python train.py --n_experts=128 --moe_layers=[2, 3, 4, 5, 6, 7, 8, 9, 10, 11, 12, 13, 14, 15] --norm_eps=1e-05
Below are experts of layer 8 (counted from 0) of a mixture-of-experts language model. Rows are named router (the router's row for the expert), down (a neuron's output weights, with its number) and show model dimensions 0-159. Each number is 128 + 32 x the weight over its row's rms, rounded and kept within 0 to 255. Numbers have three digits each.
After each expert's rows: "raises" lists some tokens whose logits its average output raises strongly, later layers aside; "comes before" lists some tokens at least twice as common just after its tokens as in all text. This comes from a sample of Wikipedia text that the model never trained on. Tokens count by the router's weight.

# expert 109
router:081123094136185075139129200155108111082140182097152113116117138116115108096091104143184135154118188110075144155142126140096117157151110158189109136120096127126173132093154139104181123097118131137056160153169124141090134131131108165125115153130152079161073166183078139109193068128081098061153095131077148081117133100103122171121199125096152146136121174066140122144137136103164110108088128149120130091137089095175136209183137161155104138173173118133149129075141123122111131133088214
down0:110167154128084152082163175099165155101158149121166167142150098127097164090110158186144155077079151130100149125178171166132148122155101165069151180086106115192131054131157139138151163140097096163155153152117217124188185178123123108157161163087117115143105143132139083112110140100134102074057157094138139143170099132158129133102142103091038089099121120075160063163133058152138125111148074125121140144099107135091159171121147105127126131153185151116172093147130153150137131122098114
down1:117119138185119180116168094163130091153144123154148103145133099126109156101102122136123107169108155124124182190150195106127103104131127098176135121185196136144128130139153124054112143190165130122178125132060122134063069080100089127081130109142133091103136131120166090147097184173086111129085191136073149109153131123081127146103146138082131125149136144118124070134095144137158119076156171133149125197131073142108100099108152185156153130092144141094123033107062080114124129085064121
down2:157145101164118154202126148143111100116144226047136182170120163155102107159162144092099170126141232147083184155112120136143159173127155183161123161115150146107094142178113100094155170109132090139132134110109100088162143120124126124100159095129214046082140182152109119080166130110107200096118098086160177159128162099162140126142144125132125117090126176156071126115097140185170125106119153127145133108152105142151099120107147192157149108133184158103130153096127111124089119113131113
down3:186135105141134140166124126107016149161127141117135114114127156102104149075141109141106119158113134094064120156133111086127164132158109157118154118123128132191138168115156110078113085150135124127204133120156111124130112119157124124146116161098126142109106137083165099141135157084128097122152148176111110125086155123172134098065147114089066186109126079155120146159167120129117087120126087168128061142092159128063199093164162063134133137138131091218061093145074122130131090105170028
down4:169164098089090143123131162067171174109116144099160125088137117152149111168184157177081188103161128076128167120132172116110103095104080169109124109130126112080064105147144051160130093090102147151168132091101084099124159154145089121049202127132111138094153074101114140124115141157144118115085135166068075130150087102173131108070150118163215069105134152077135127092120130135085151105199154117150115144132122164153146114177160149122172123142135163117170147117152192104123119111116114
down5:142143096086098126081186120079118178137126153183170072128087106142076112131132115152067110157083107150062138139137134148121157152152122100172101128156153090140174154067144170171137118138169125103128151201096153126132075165146196138077108131106146131136122170060156121109158146141127082138063135091128076116071119172140137150142064125209054146139160100114186153150140119117152118148163115132084150153148158112121119134163069107135079129131094110124142132052109129155050112149126126
down6:132105135112112154161153117157146103142150181128131072153117120114109140094158092153143125180075138131135119146128162137208159107156159094213130117095188106193098178159141078163145157194132139115182180174123140164123066113149161134124137132103125172132080181072124108117139165116107094164132085108113078105147147158167116129142080131088075137192150152143148189166127102126140131182110117169085117159159157088084078130110100095135112151152057152149157114101155146136066185139082096
down7:138141131125093085109146093168136159114120114139099105064179084202129110118128142106098187149069106125155017083153139106179157115128152094202150158165096130139183130116121114127127180151165146153170117170141146124140088181133154142106095080112175194149120121107168109166149118128130139156127070135112175153074124091065091126163109102145133162191096173140146124160103102063105129132143112119102150166175106178196101158131155097122156173096124118099141140077159143156119142104081139
down8:106178116134147083096127085096130172186081089097107172161172151122115106112109124048160171139068137073106159084140144146121188063139113110136152138141131149065121134120136155143053158083125211094157167137128135140188197119163147150117105122139165134177150084124103096117164118168134065098099069144121171095105058059087117134167098111132157129120183121112162135120139146112126203156132135077100097102108103135156143110160165107111069096108120148105150133101118148112114126164115146
down9:159114111124085118136179112099090148159146108133130128137061157166088119146084165105125126160066165134132109067133108153152164119183132145143109152084117082124144114155144092158119151143133119066153159071127144128131085093143176149169130116120154136185083142108163079114106148136132094139138077163105103096059156076146169098164183109159130145127096118170074117127144168068108155110125164175086080109110082108112004121110126137124056132163155160153150129101135088119142055127150066
down10:128148120137046149142149126152134156141116076107160127102083150222098126180156146126102162165163108102123190170134168139136157131138154127113109134125145141132137120106149138098144143118169150130121141189127108129155122149151109107115108138144108136157096150183146112173128080166094152092132108133100124174159117073111139138088112161127138143103202083149139141087081159099070087116098097076106123181026150189106162164067074206099119087143087111121101046090092146091081125117134160
down11:127100176089126120102124082165186196146133177148143107148138142121128144168106178106127140077124122133105106134134155146130152171132127166168052171172129114107163133129120108111100117093140092143069145172101022100185178124128093141115149130123142099171113114179115130090129101113076129111154169137104132083124165111138096095149145148143135136099102125134121195160101112080105146149183143088065206159132141098075073094148093124086119193129111085077083125154149157125110194086105185
down12:141086097208164086146093099171062087109098141170126078100166069127168121086116092109099106117194140151189131173084070129181120101061117096149148079110123106112100106145144179128062188155160181116111134120169080085116174178115159115081144143113133125081129097146134146154139152183123124093077185120127130204082135170099179112120106134118151070101126119125128163111149119119118142066137126101122082141150126158125140100162095129100168075091132109142140144113144174121076137129127118
raises: ",", " (", " that", " in", ".", ".\n"
comes before: ",", " in", " of", ".", " and", ".\n\n"

# expert 33
router:134138112155162142180076100137129127139145145112123137095115099115091068088056148120182151146104132131119125155102173125044144146137121181107119107185141108124127155117114103152119096147141077172066189134133137109123149103146106141103110149131101075124089122147100114130176111110162148136141111129172152106153170094148064100110180177079148120159092107137177100155135111093160078203029103164124125075115137144121150119142124097107116139108061085134127152066162116090142009154129106
down0:122115124149112165103173079098108090155076147140105154204131091127139071149163171164123131142132126144059144132096194186092103092135138101112172164159171116136141128115159110096168106147166135147190140052140118142136104112083132126109154159100109085104102103067092157104152146110140109146127113080166077147121136169135105143158128166134109071120169188120170163047182122058117158117174116098125107088168239106099145113131130105108116176095122106146131168150150158138114071119116128
down1:149133185075148131088088102134095144118150164116123137092146102164074175100168117128077107139113094052200204153123092136149162108148116126129126079114129165106172139114108099063141149140112115140133143147125163172107117072152101184120121104146093089126089147120135180082135142154133150147114178110112115142032130121098103186163120129162073096126064124103120120166154127066121150118087068098147077114182225153146155187120111119152166128196112141117120140151135138145174122101145113
down2:172088169105139173156167097117080210090089141167203111145156089121164101159180143182173141129134122087135185092103142142147178146147121148145118179138141186139081062057066118169143127149117133142125095147077165121141111103121130054149141081166172099114128188168132136102079143127142151140089112156168101155146098154145130128138144107152125047087147140092122112132136114131127127117153107068156177156109152199153121155099106124123126099136095168100121040105110090107111149130144157
down3:148070116113214137122134128081101139165158116059103129120092171145153098147181098145121139146141114141136091155137103146096126118177204179148136143109130139140051145142162124157137090090083138171111156158106048147115150091174223148144122134121178124128115077140140066132146114196112123096133067087140124139102155121164153212072122132120087117146151144186124140168150156144075100174119139140176118163137108148131095135099088136142101135108175068055158160142098123115122131097139132
down4:153094136172150097149141146105116141142135195122116083159172084111158169112104116116118081070149142083117105109105172125135118112116078111131183170099121127168118142093099120160139117143133091064137047093143155115065114122123096139079148151097122091136089101150100112119190168174162081155061100146180167119118110206060071083090117157141167116152167139163073102067163160107161142122131089118147096096114116119099060110151163137087133127135098131113148103200100132130097115151192141
down5:123096164133136170104123156087121119127105128102141071132180120096128169102054120085170071167112142170198128136191148161145048120135119120093147111139155140173133130176103122093066179125137149131111090096134115141137115114092096108020156129170131113096088068164206195176189122139157070143137168108132160151103139191121112114125116104165157119149101126124175139137134125102084074193132174139158091159126108158136148113103124136136097137135122132203094132136111138182128153153099125
down6:140194094140121142185141143082115166125158120118106138169145130162136136160150110108144079128139094116077197107132127195159120168201097124116166096126107135133132131109102183072131134140168190050159054075151137101139144140048092126141094117107069146155119108174135094122146120153157146147161130096141110071135106174097175140115062046142185152159117142153134114111156148125094115105114103116154064137080177101124163133091097118116088186145116160149073102171108163093130154122135157
down7:145164162113206132145151085129173113132129155087169136101101120200132125141078167108127108097101150131218143123143169075133113151090184062146137145161123137161108115086154106152117109146092138183050157103120147117111125090109120081126117126124188085113149112148093125128163142163124141135190115076148149073163144079093087036153172140125104152123072172064086153108124126086141151176122093150056154092136130147125158137097133104068171120154117156128138115070167131121096097127155110
down8:168131135156175131191112119158119097156131153151077156177154178132080128096179155138078158173149109139084049129094116106190117122162169114134126104124087087177137102147098093116121066113104155117112081159131119176148113130099102092171163153135120151179164169103158165072137144135148212152134117084101088068084146111173171108144160100139176146119135177178164169111120144161175179135124128139165159092077107107157193078109161111122159142125099128127094164179108175092122110135128099
down9:087145118198104123137123111119123142117122205143131199098114167143142162137142128152127094142135143104154098117069117108155129096143147133157149110149150132138143104153166090137134113064136138142140160161191098133125107169144163094121131162134169167142189040107115131151123124136033150128160153104116112152094172058103158089072142119138137123147094153175142174148106092077127084026046118143120089103153160089160083138147066133168137162107067106121149136108133075104140081087145155
down10:115107160121114105145081170175175114074166100220122097201193067133153129130144118162116120181104158104159128073143098142171139118133108135141186117077118103101123114103099179128111162112132175128158068102188168175132088155162111131067170154093110131118105111103147119141174146145155085159112161135145090184099108144092106127082136169131191090121142124085110171101125156110203125096119166105187166161105128143195166106128107106107160116121129153165103126178118167180121136143088148
down11:168186121126136077125108164088148098150167134154136110135160164120131153118077123151099152198123129156118181135133114159166150167166138155124134121152193116133109135124123156112053093107179128104117144118122184153097112076110135094090139160046154074118120164102203090109130103138180111081141144094181142110152112114148173179113141140089184132083064086084151157093120138159158172110198148129171190157195148123124173147124117105122142185159124136114130193153151178162162104142091142
down12:118137114151098141110177109095195165152152165133078113122136138104176170158180171171123148110125118130159142121113126124126132105085147092155150112150131109123136112136125052153141099092138102103190092115137152188151095143128183126116158080102121119139156118104100145124076139056142116114138153139141174057098142116089151045105184156099132134112061149148097131156084212107176140160128125128101147142175109141108088135092153165134210094087079157114159169193141124133154036110129175
raises: ".", " |", ",", ":", " |\n", " of"
comes before: " |", ".", "–", ",", ";", " |\n"

# expert 21
router:114145108189132080147080109093125202148091081099141124089142184112117073134090060148138159132202173116153137090160136138080081151188114166122159146153108172117116143104134160117094073119144131215107116115164104106108101125150100139132036147153146087164124124140138110131148112140161144108150080127143184100102155125119106070098169152137104136112157097121194153162177161159101125114109092147128054119154109106112084201109113083104090148186134137085143163093137089119111105098135173
down0:135152123118110078145129144168171121152156138079115143126069043125100147079117120123147096188163132105168077103092084125107143163118101131179135110194123153137108090130113139103164082171068109131024144110140120131092155081091104160114124161142099189160138130135156183067213115171102115119157075146132131124137137123091087133127203141163138140145104102151139158095151132199136103124108136107181160098155148094142097125152176116147118167073131141172119148121074139103112185165178135
down1:111133186131099144146118105090120058068098140126149158101009168055150157108134087120139122137129102125140122154084143079136132201161153118103129112199213098119165139109177155097122156144161138108114126155139142107089146104135150112133133124087108129193114155104104086178134119151054165101193118150106170122128151116117090126125066141098141090113080114147112153147133131076127100097126107162131097083120139110138057131141121123211128157201127099146124136157145116131144184139131065
down2:101156138080184183042159130114121144115102150138188138124132122149134111117085111154083090106123170073115129121159170185165189152115180131119095124097166139116186166122138107140106154161125115153184109160090150174164125163114136146102138084143153104121143160098113082163140123073180140175146112101121155088099140169130196115209123119155138087135122148191134094125112147124041166110106116138118086218129118158143141063107106125094117138196160093100140110168091128145158098160090128
down3:038124159173155067037099115130157114149113124103139082142098113176122091100071108147120100099113132096183149054127119127157139088120106110110175109114133208063080123111120138132059108091147144150176141126133167107139101094081104082128068141129129048160071128097166112138130156117152137111127125141105143085089130172083151139105119113152094110123121090140095147090135094168082138134158076131104120118178140073078114169106110039154069131132103132129131154153112121154154142080135122
down4:107105150076110141092111166126161140075093091110162103129178146156115106132068069112200127113095155082116127156096115129115133142135074146117103124172103060127108073089148135195157132131129111177078126139095181155099146117142171146196123121183146128092053067093143099075168129148104078137136096068110138153125129081150144097170150091155149143122112146141128113115107132134148054214107142102152176156159176109127094179184117130100112090154139081100129148106077119129162107078139151
down5:125133112148143140113125140159077126184178130166154159091153173122089050135101085143135167034147133182154117097114140064167114144160140137126154134199143116085152180121138153171088082195062081085191199117070130080144126123098155128159089133131125130104143170139133182146085120112176147122172114128161136105013143168123134144128115099131136145131100086155180121164124132119094154135115142124123132148165154148085088155105100131132101126126072099095140124159175074132102128123146129
down6:121093121172120089117166087059136181102076148188158162108086164084163147140133128037109149097224100078118158098124128120126152164114105128128101151042141181139176104160119121149118122158114159100098172136104122126125115192188171155119107134163068157100147158132124158124124167132145106050132126145150097095132147137151120095136085158136140122172104119183129103112149120139117139096136088125158110120064058174133131097095136080105113130188104104134163110116109044154135079105112116
down7:127172088078103149084069183101179115153155177152079102144151123127118124082081103135171172083069091166122135167155189126092186090144149121111150149174149146123094097200133155103105112110120129076198114090142144198139096133098103153132122122119151102085104084171106097129106071129130130162185153141171150070181168059105140148100131147105130119100156140101133145160123130126129156122155089077128124122100150190137141133101150095127090165064121082079120083092164115161140093167140162
down8:102168129163123108114117136127154142136143159100136153143137125187137132102138136171127118122161122090095128149122125146177135092141162112137167109137073181136105188138150049152160138083145205105097176113099115105092113153078155106112201085138098129136146180156128184112073102098143091119080098082077181123084082146125195177169135112138140087082171191149138150099124130152118101140135131222103126170206113073141120152128119148113124086077103123129078146080150149164122178097093140
down9:113108146186104202141142191071107140128141136111101124101104115158110150153074172159104143145164138107152095099086105159128050134037134092127202147178144104118193197158157146123200122145158144111108123101143109107104170166093099149151061087155154136117128081134088193093121148105091126092164136151121138128134164163151114126152149168143135037125114117092096134097111099157151136125178167079135117095094164105123150146086099068117151117128116097132082101129166152189147156145143158
down10:079107102109132088147158135109080130102185152144080099134159120120103079103171105160181105133076139106163152098120145098156152121104118071147091162100141042095089121143115082157083114095121081174176111185140149129143185101179100094132084179140141098059103114116136176122130098093164129133157134157120142118138166128098115051135138155113150099128112116150097167128099116174111197193109092094115088135104111148080075170092150155124171175127082111107071070118115137089065135145157149
down11:142149135117149144125076116141121077200113120153149137159148072153141101109122106092093177189169109141183089185105159083094037078153075153111140148178087191103091078096141099084147175128179080132089155124167130074111099087058149130120101190141104119163210162104138152110163110159115111183154153126131139063104138112127169124120173154120132109108153129167128177100110136120134149143116089122100090154134134079097095137139088093151107108121177175124114160139103140101165146132145171
down12:084118145197125141152142145133152128114148118127187133130140116142071107134172097151112171149100133152091177137070149097089146144123143143133132116088117181158171132137147102112104084147163131080127080144142102136187106174110098176149136145158109125178117118094124083116152171185109163123122168135174146152112188144146120102156055184130106048111097029107190123153134151127127142088131171096180093195069154119104155095122058139092093132093129121157157119076162082100168097148150154
raises: " a", " the", " it", " them", " its", " an"
comes before: " the", " to", " by", " a", " in", " on"

# expert 32
router:100131095159084108161139178101180151041084180105129124140123153105091134126088077137115150147163109117084135154101147126077140118140051142225109090114175144167146155126128096146123148129099100161044118088159091079154110083125097105142121106149151091126129162116105135143172120107128139156224091147108172072137220089154144124105132189138143153136075104071160134128165143077148122136121072144189123138114106077124133109147181128139138142131156122127139120104097146109137077147152169
down0:155121099087132194132056179065134121113145080164129086126136159150109125123152113086164125135122100121132100125139073103106156137109139111148185175091141137140102153134141099160122122121103160085169151098144040151132172053196129117113158139142160204123150164106153133162120131131123135053116097102073112139150158178121162157120161139038139172155129158151154123115105141130118086146164101148114134160125173131129127143166167177148094109140113163177168081130199169090186194153081132
down1:124119033150161178168133142166150168147103146127090148206050164093170154138087039131140134066150086116095138119114111133146155124135146101173085145109112158148111095128116135135166171109164135094122151092108161077116125158135111156158128115115096114112114091122126096140136096150145099172097120082048099126157117111139125135084136143146100113225120092152123110132142127119128155124154099095090071210127125095145169061148107111069105169145108102109095157183081128168088140099186127
down2:131126173112136128109115108138143130106129097139119149088139132091137117082121164145167111134142112124214142150095142111133107167090144145075147104122094119155080118089099113092152153221145140083102129187069124148153158133154121082195136166208115135122143178154117108105152115153198105083106124108130141169179179163145111140114071167099093094105143156105126121130190109197149180108169173126055114156105094134154094140112062123154119135124109135134144108164203082115050110141088170
down3:143094157138180114187100143153122117129035156074180157153161157113154120111123159196120166177165158113204138170132144147190103081117145105141173182111151180133119119088154137119165168147118153173107165200156112099143134080078130117153170188132210093125160183120141181151131068193167147129132203144116107088160142139131077117117097134162112117110126127134137165135147151098106107135167123118098170100166119181160165103151097147134122156156085145102150134149109094109135171124127108
down4:143109128052083119117115132124098060102101181076105124127122107182161124113152120157161092136105097139163041099105088105118155131111132189082155147129112092098148121085182181104184124129159142126181129166169115144130153135154094177129178139124139141140129084155158137158074164181148150177131128153152111086073159155127147159112140112103078187090107119135151104080135122161102142179119108153140065104155096137136100157144087069145088184053145051158151119160154133113088103164140083
down5:100120086138133148182051176191118067173153155141113167124122155088071115113138110151172136140166193119144100118112099087091102195153090137120116156129122158136123111126084084169101139115130119117181158178148137114051111180120117130115162081135154170188121131128133126167103198164140143143116063179168097204127128144171111124146112046135129129149135131124083072128100107140154097152121115139139164137198165161194164147178146147109109137068152132099139112152089150071111129115141126
down6:162125169131147177116062140142145061174128083061136048176171160089107094136159198094119126134171128117101180112139133096126145127066125128128153069125101083156121103128099183124095119139145181114147092176127153183097125109122141108136103083149122120117057139141112094123093103124136154086156108072083171107162152151107079129071178087094112119156141126166113148116111127184135119099106138199142130116138069146195114116110177119150132099084135075094129178129176112117158157129128061
down7:116123114136099125146106164134144151172078028168083135136107156106197148115154133134101082053162149127129069146132099187101110136160136070125116119167084197085102150186116138155148150157127153116185104074128091143153158112133130127121086102100120140150048140068112168185116131137148138139108126116107126157117125034107125120155195123080154090108093164053129116105135116149126137136110092078096088154158099110144145142116142168154152107111109109146143149137074075096065100148173108
down8:125144169178127080115139172122157073148090149143173118109143110168085083093111149112144127086133177126171110192146145087139073102119133108123135124127191150185114103129143154072073149145145117136192175070143177090130108154134143112162082167062132113136184146107153101182129134138083134093132167117089080134134116136109101117150101072157151190210161157090155130114104172124141073070146111123139121093129155109131192079158111148141144100082134138122083125098137104123068212108124104
down9:132122119119112178090131098148155108112041152117148168071088101120144144206138096160115133057005161205130117160143139143150115151130099144128131116103140165167145087126129185143131142164139147132094149137198133130151144116159093117120141130132137076100095103136128098132157105112130108135141165047100187060141080180107112170128133138161103111101077088147134122184136113145171101161136120100136100121121112146107124102168110188088132121125167128085114099198107092067086134075125091
down10:178183081122134097115093164142095117212099100089082145105189100141110108084147147106102115120103148110093200108094127099087133176089052141150090144089112052145093101097061140148135083130109157148098153133122131090158151084112143154123181112156130141156120093173161077061127130148133159090098117155110183117117142078131081138177149118164185123092097140114175138116087089097154113096105095157105058113121112171099152067161098120127186145085168122133140124148107151156116103099149150
down11:149119134097102094107173134143096177105104111135120140147142167109156081130158161075076096114099103155090163108168094092092145146150173139140109106064117077122169126195145082148174100165156102123141137110183140169058143179129128100150110147122125187091140127151148114085130113131086163052100081120192108135143131140156086142092067152155163116124173152127060128096147065097144080139079164131129109124131125147202109117116151194131132120136137075110039129126206122127081123143118130
down12:122102069093121161124115101125199156075161152148072138124115141106116178114140142100144152166143128175117156095138135119088123120132134133145108159143144163186107132147167137173143110113131134138120100101200110103150150176104095124082110117137099096129102157173142100162165131136173113127161100117087148095173148046110107054086229121124183136183108095117085139155157101076137141089083179093148105071088099096117121107077141178060086140136110140110136148135142080070187067123130154
raises: " the", " and", " in", " he", " his", " to"
comes before: ":", "-", "|", "\n", "=", "=="

# expert 63
router:099147119176151106139117133086109189154087090092136146100142192120138058142085077128110153107205169101158113078195131151125126140164108172110156144154119161122135119086150124150104085114132145213092097131175109096136101146153067166112029182143121107163104143138149130149172125130182126105134086137116142110108153117110130055096167154157117133114141080083172129179177164152110146108122080142142079118146118112138092178111133048109117130207141149132172170122148098138092101113139126
down0:107098107174175110157120188072087110111086140157131110125104134104178160089103167120122174129125129156126149118112105164142112093071108111097210158128126116116195174180058164133154081126189128143117143140150139164099128155155167174145115086147117095127148122106136095075161119142153124136089133096130159123112136158155107154116205071156196159123122156083157181144157056087201146123178120197115115073106098117135109145165171102114176081105136171156090095123119142190147134106123118
down1:072051160152109140070117081109221121113114163167125138133130124071147128060104173092126126090109105128092132119099121129096150105118078126106097081136137159131142115086120185121134123082129125098109175218128139158134084109101099134134165103184152079135065143157128143126123118131171073131171140147134177097169088079089098129098101150124156138137115132155161131149137173112113178180141174111115121140121172120084058066080129158153143167102131132126185125164113069105139153144108047
down2:087143099116106139181101121136124173132142123079114152143087149156139118110168147105151122130128184113060081175132123064080111144125119183129117123113123114112112203186199123100115146129146102051077125154105119115147151134125192111115156118100110149143150167147174162130106160138090134121061207177163130189112136128116086152101125064100138150107107122084151132085129159101216102137110209199081149143143100151105124197124142118078166114122100091162122118116114165104112170112130157
down3:126071115085139160122151044144103072107166147134151159091090044129137166080177124135129041130120119146181145138137134105118095096152114132110096124133108100204106112150068123197178165102136133130087146122155140110174173126160163128106169166108103147140109127096106124115156120176103139152106140114123188096068107129140083109166131097080125206140093119099139105110155096118184138107147176122113117074115138122119023152179090125131102135115162104124095111148128082089095138126078169
down4:100055125150086115106095109139090092043098135139098145109128174094150102161186096187169094080131165132086161122089156108125132142176179124124130100126150108103133180132134129090100166101098158170146109105108122080172165116112110113126078202094225114106079090117107122150135139096133145163126154164112137142110131141085150120132124088099173104125133108137166127127135124116125127140155119167123084145158146114096239168157054164094146156139160165148073113099105105113050152158110173
down5:167117137157089117152104139132059073153097154169139151076076127062123117161098114107131127176093128185106152143074083100131120095142072095158096150137163141126111101122150138075149144139117121112119173111133149100105127120087038191217173163125133101180105106179113138113105080130108146102141151147132106105126192130191115099112073140103153091110153043120120123151092129148099095154095102116144152109071183165094097166118130182160074133148141133089144074108130165133094149158103162
down6:102088121168123081151158068199169054105122175165111154162124063125122098128109102112153157084160096166098160071081148113107126113121133136099065072170139166140114114137203112120129126107147073069093146172120107153100119170142143146153140101191142114158097064148124142138125147180122120157130109110144139087128118124102127103097136146106131163211130131132112184152151120132134186133115091098098066156135127164034125148146108132123093152123161078136150079087133078167111195128114170
down7:106121125143160159128127106082125147175069091135081163124115153125172109157121154149168091060178149138158151081130133080127104121132177134094130176168163126154116155204153174186131128154143163148097127091092148100119100126123127024136100146107167191154154131137115139116124112128189187135153081142046111095141185105131155115151145136209114092107145131127129149125116134131114153121141113165182082174159117142101179121071140170135105086178138053098178144139157074135149086139142163
down8:176087100116138134172130119059146141144126136147173116162155133162101125130098094097133077087085122153079108112145145176193106112164168117166092108087143165090144159132173116149157155154066117093102118158106145093111087082165112104158106145100126160099121236071164075176082129072120080113141117123112138056076122133166130142080147149135080163137117164179113156101145125127101138158108130169078133113080082123090099109098117122118064083146106168126192162114076115157120135095099095
down9:125118189134141085196141109150142122097204148138126129122143147182081192075212184115077099122159133146158093100133143139117147114063143135128173101145109115146149134132108080141123109129109182136063120040128120187177123114169178115157147137150127102119073152112134181090181119156105070089141116113098102146109135146160068080115136163123140086176143182100121131140166129128137139125128131157179151080072100113174149156117187165114191138128171146134097172096110088101132091116130108
down10:093161150118133164151137129139165151122040052152135083089128098140152131131096088165117135136109123115141156136102119130135125139157152146112063132141090105162105094133131135085091076169124102115113148132131121086078208159071093098116125139166128106140132106138078166125122136180103136157108128157147091134152033083096119126102112123119154113134149127112230099120099138121158074152175109067120160162153211108135116159159163108163053129154123151149111141187111193192058105130132102
down11:101214150112137116057138151114097142149110119139133148115089178165135122154144120150185157113179107132101183116137129162105132149110126124126126140131158172138153079130115154118072152148165099218164097128095108125125161129098146075062153117143149129088135128200146056223191126161129180127123135111175156114152153123075102054105110098119102132087095147088143154081094141154107102093151144134145086091116121173108137131140145077199127122139105128095128090162160165156122135118125035
down12:131140129078158145136147141159124091178101153082110112094144130138091120101044108147081136163109176072143110072159121130109105138163168154118201161160128150130073130123156112144113131124126095113143133102178116057150112131161158117084076127130104135102153123113146101124166157153163155144076150147224093150168165135134100093139168156136125114140182124189180092142206068152185191095154103100133124133166121153042152092123122091110084134138166201103142175098125088135122143138130144
raises: " in", " a", " it", " the", " on", " /"
comes before: " the", " to", " a", " by", " in", " that"

# expert 9
router:177137084231091152186126178036100162142095149087143125098120162157113113132079142133136153163158152083117138148188115162150147157123073180175140173101162116096131157129093128191177089099136111168109113138164067122117170165173124173114094173109160111117110164133143128155167070137148175101131111142133154105149186093154098138101143172096102150105156081108188091189126154100112095131087119134117070105105109132115098139134121146118125117184129113093134136121131125091064068091130128
down0:095146150125152180146077109115184115162171121098203147136140053114080156137144134143126110148175089118125078158196119138131130122142146133121142139113074139116157174177161132152163130147104135096036088130079084115100150110089085133137082209122162135099106125113177153101196125131114177138188103138157115118106195150160141131114134102109152137122100110162129119036161124196095120112128137099077097148089100150054107119110142159146183117134169122152125147159128117081072147104081132
down1:128092114091079164121149127096113128112071094095153091096085129153140098052099093178098171174148145187080121159146119098064126130145163135133107161096095137098176153129137167123156152122193149131110197138117155130060056156115112139170121174169120130122148174132112121067114222130070147169166111122153119113050146110139204115139142169179140120143171121130074145155134094072073140145111133101079094172152113133131113109128161149153081155088137134168154130136142115151097156145126117
down2:107174146139098102118150132148138132144153134159020154136137134101118163153147098155155053103172100136128135138094117139106123144120177157111129079114155132086183178092141143114099093127129101122044109172086074177140130116132151163059191139159099122139092120097139211154145089163098138111138142113136172059104135181097054156164152159107185124141139151162104119127099093126129091118140136128112144117030102152179108136107171185165119102131110142136114169128046137114116145135145094
down3:118098075147124154114110171163109090143129105127160153103133138138114147155141144067137156158179137139094179170137154128174105168178165097118088184107116146169149154158113112122130115120132105160181125138109117083068169119159147145174137167127136106132148167142154174160173127078153115105145110103145057090151129118125094172161158132094127210143137059133180149147142043192116138141127186099134146111129184166131130148136160123145132073190151236088146182095075117152100156126140096
down4:115049133062154116051147110152091122048155094085120144123120124078151211111226083115115103104182153150085063170112109196088089111116138184146098117121133117109093167136108132091145123152125129117162158110150090139108071128102144123100120155145110109204170074121111122133120182134108110153140151115141116155178090150107131106163128161129185164156104147132139117122139122111157115134087159156129077164176153134169159087118166100118091126097161115068149130155205111118156137116099116
down5:156129184141131047116117150157127140115130098159114126153157105141165122103175120100113176108125108156152195086150094108110155090150159142138165101166112171121061135141085149124138123140126198154198140103161120116158079152126166102140068136133129133117151157154154099193134121064182147173139135119113147072144133105087138088166144148158149103148161173135155152161117144093090153121146048079147113133128166086116210193078117122149123106110151138087128167188131142059138122146094219
down6:073176177158120085141172148136139106079118138120122146133133118077105080101167145126122165062132100105183186088108100115174165103115135093018131156159176112130148092109108114142164086140090084130128105152149149139090226099101089115129070158134136118132165089110119170110133128187144079103122058116115107135160111143105142132184148104127094130120079107170140115075144084139091134116153130103200088116152147121120139157113127149132174156091110071111089100218164119104155141137101137
down7:171041161100081141100171104100182166136223162157171125143108126092159152148105108130096125154108149114105165080120125142130209108102104122171147133115138088138129136143123093137154187134165189169165106153172170119160147128132131180191133118164170098083093158202159108113113209102144160136138122123101121139111096137183110140128136091170134136114169135167074124123141156140107178136147130087077149125083133147085113122110110129129090163087155166141140077045076080135104139153110142
down8:107099110169099090101122065091150097147163118182121184198096102092131094114095081124156093145129102097173140086157121184098164108069101136099104098197142148136104178045149154097137108129186086114122182098148181150137168159178118175129127146164129131135182121111137154122129083140094175144097156173178132140105113092101136127111076121106120140115172093130158132131130074168166090119144109141232092099153116065125122107154127144118098151121104162150088134077090119159179137141122170
down9:147135111112093154130108122120176123042097151160139044105113136090147149135111108092082119159162127171141138196126141127154124198164064149134047127073144136112117157107113145122104121177133121136078095163170094114125080114088139169069107108154145107132099145105143084133138104179131048166165125127112104116148161136108156121117157188137126166164112131100137095121095143043160116217124107148185141143067138148139087145054129124086106115120128110165154170168132098099101118124065133
down10:145168141183115110105114107166091118116093143107129134146180123151093106090133142152082127201072149141151103131134097126058140185082137155150128092078149151119088083080128153104131171116086160155112104144157156141108190138164124080139144155117163178085106086109083135073197116167167088192101125139099185137113118148116122057113090102163135118129089187069132071170114122060171087156093098159118134142167129047122158121133098136134101094110125129154119090127107131139135162196120168
down11:171189132154113187151177137073161092142139152126143128087089173067078162089101145129138130041183120106147100158150126088163108145167179123074119095103157132117113149133110141119135119106078127141110053167124087064088125071111116120129178114093126130101172159121142157156090129081173096129206199179069103137110128090166090127123174138122096163100156149161117099153125082108143069118147139135119110102111128117179074111106193128137116180136123132199138151146159132133093126101141117
down12:110091127104150115189103049160204093165152108135129118071138069144109152126130116135100139133150041113092145131129126164102137134165153112146122180112112164172145098215131076122128125132114108081175138054116105101137111172144142154076112146138102139102184134132168119130097088109154126112090111140170109126157135133195089154127167154099095110093188092166126192133189157107108146085121099133131145112115117174084189063118092096091112167101116136134144141112152043084140165112091140
raises: " in", " as", " and", ",", ".", " of"
comes before: " the", " and", " to", " in", " with", " for"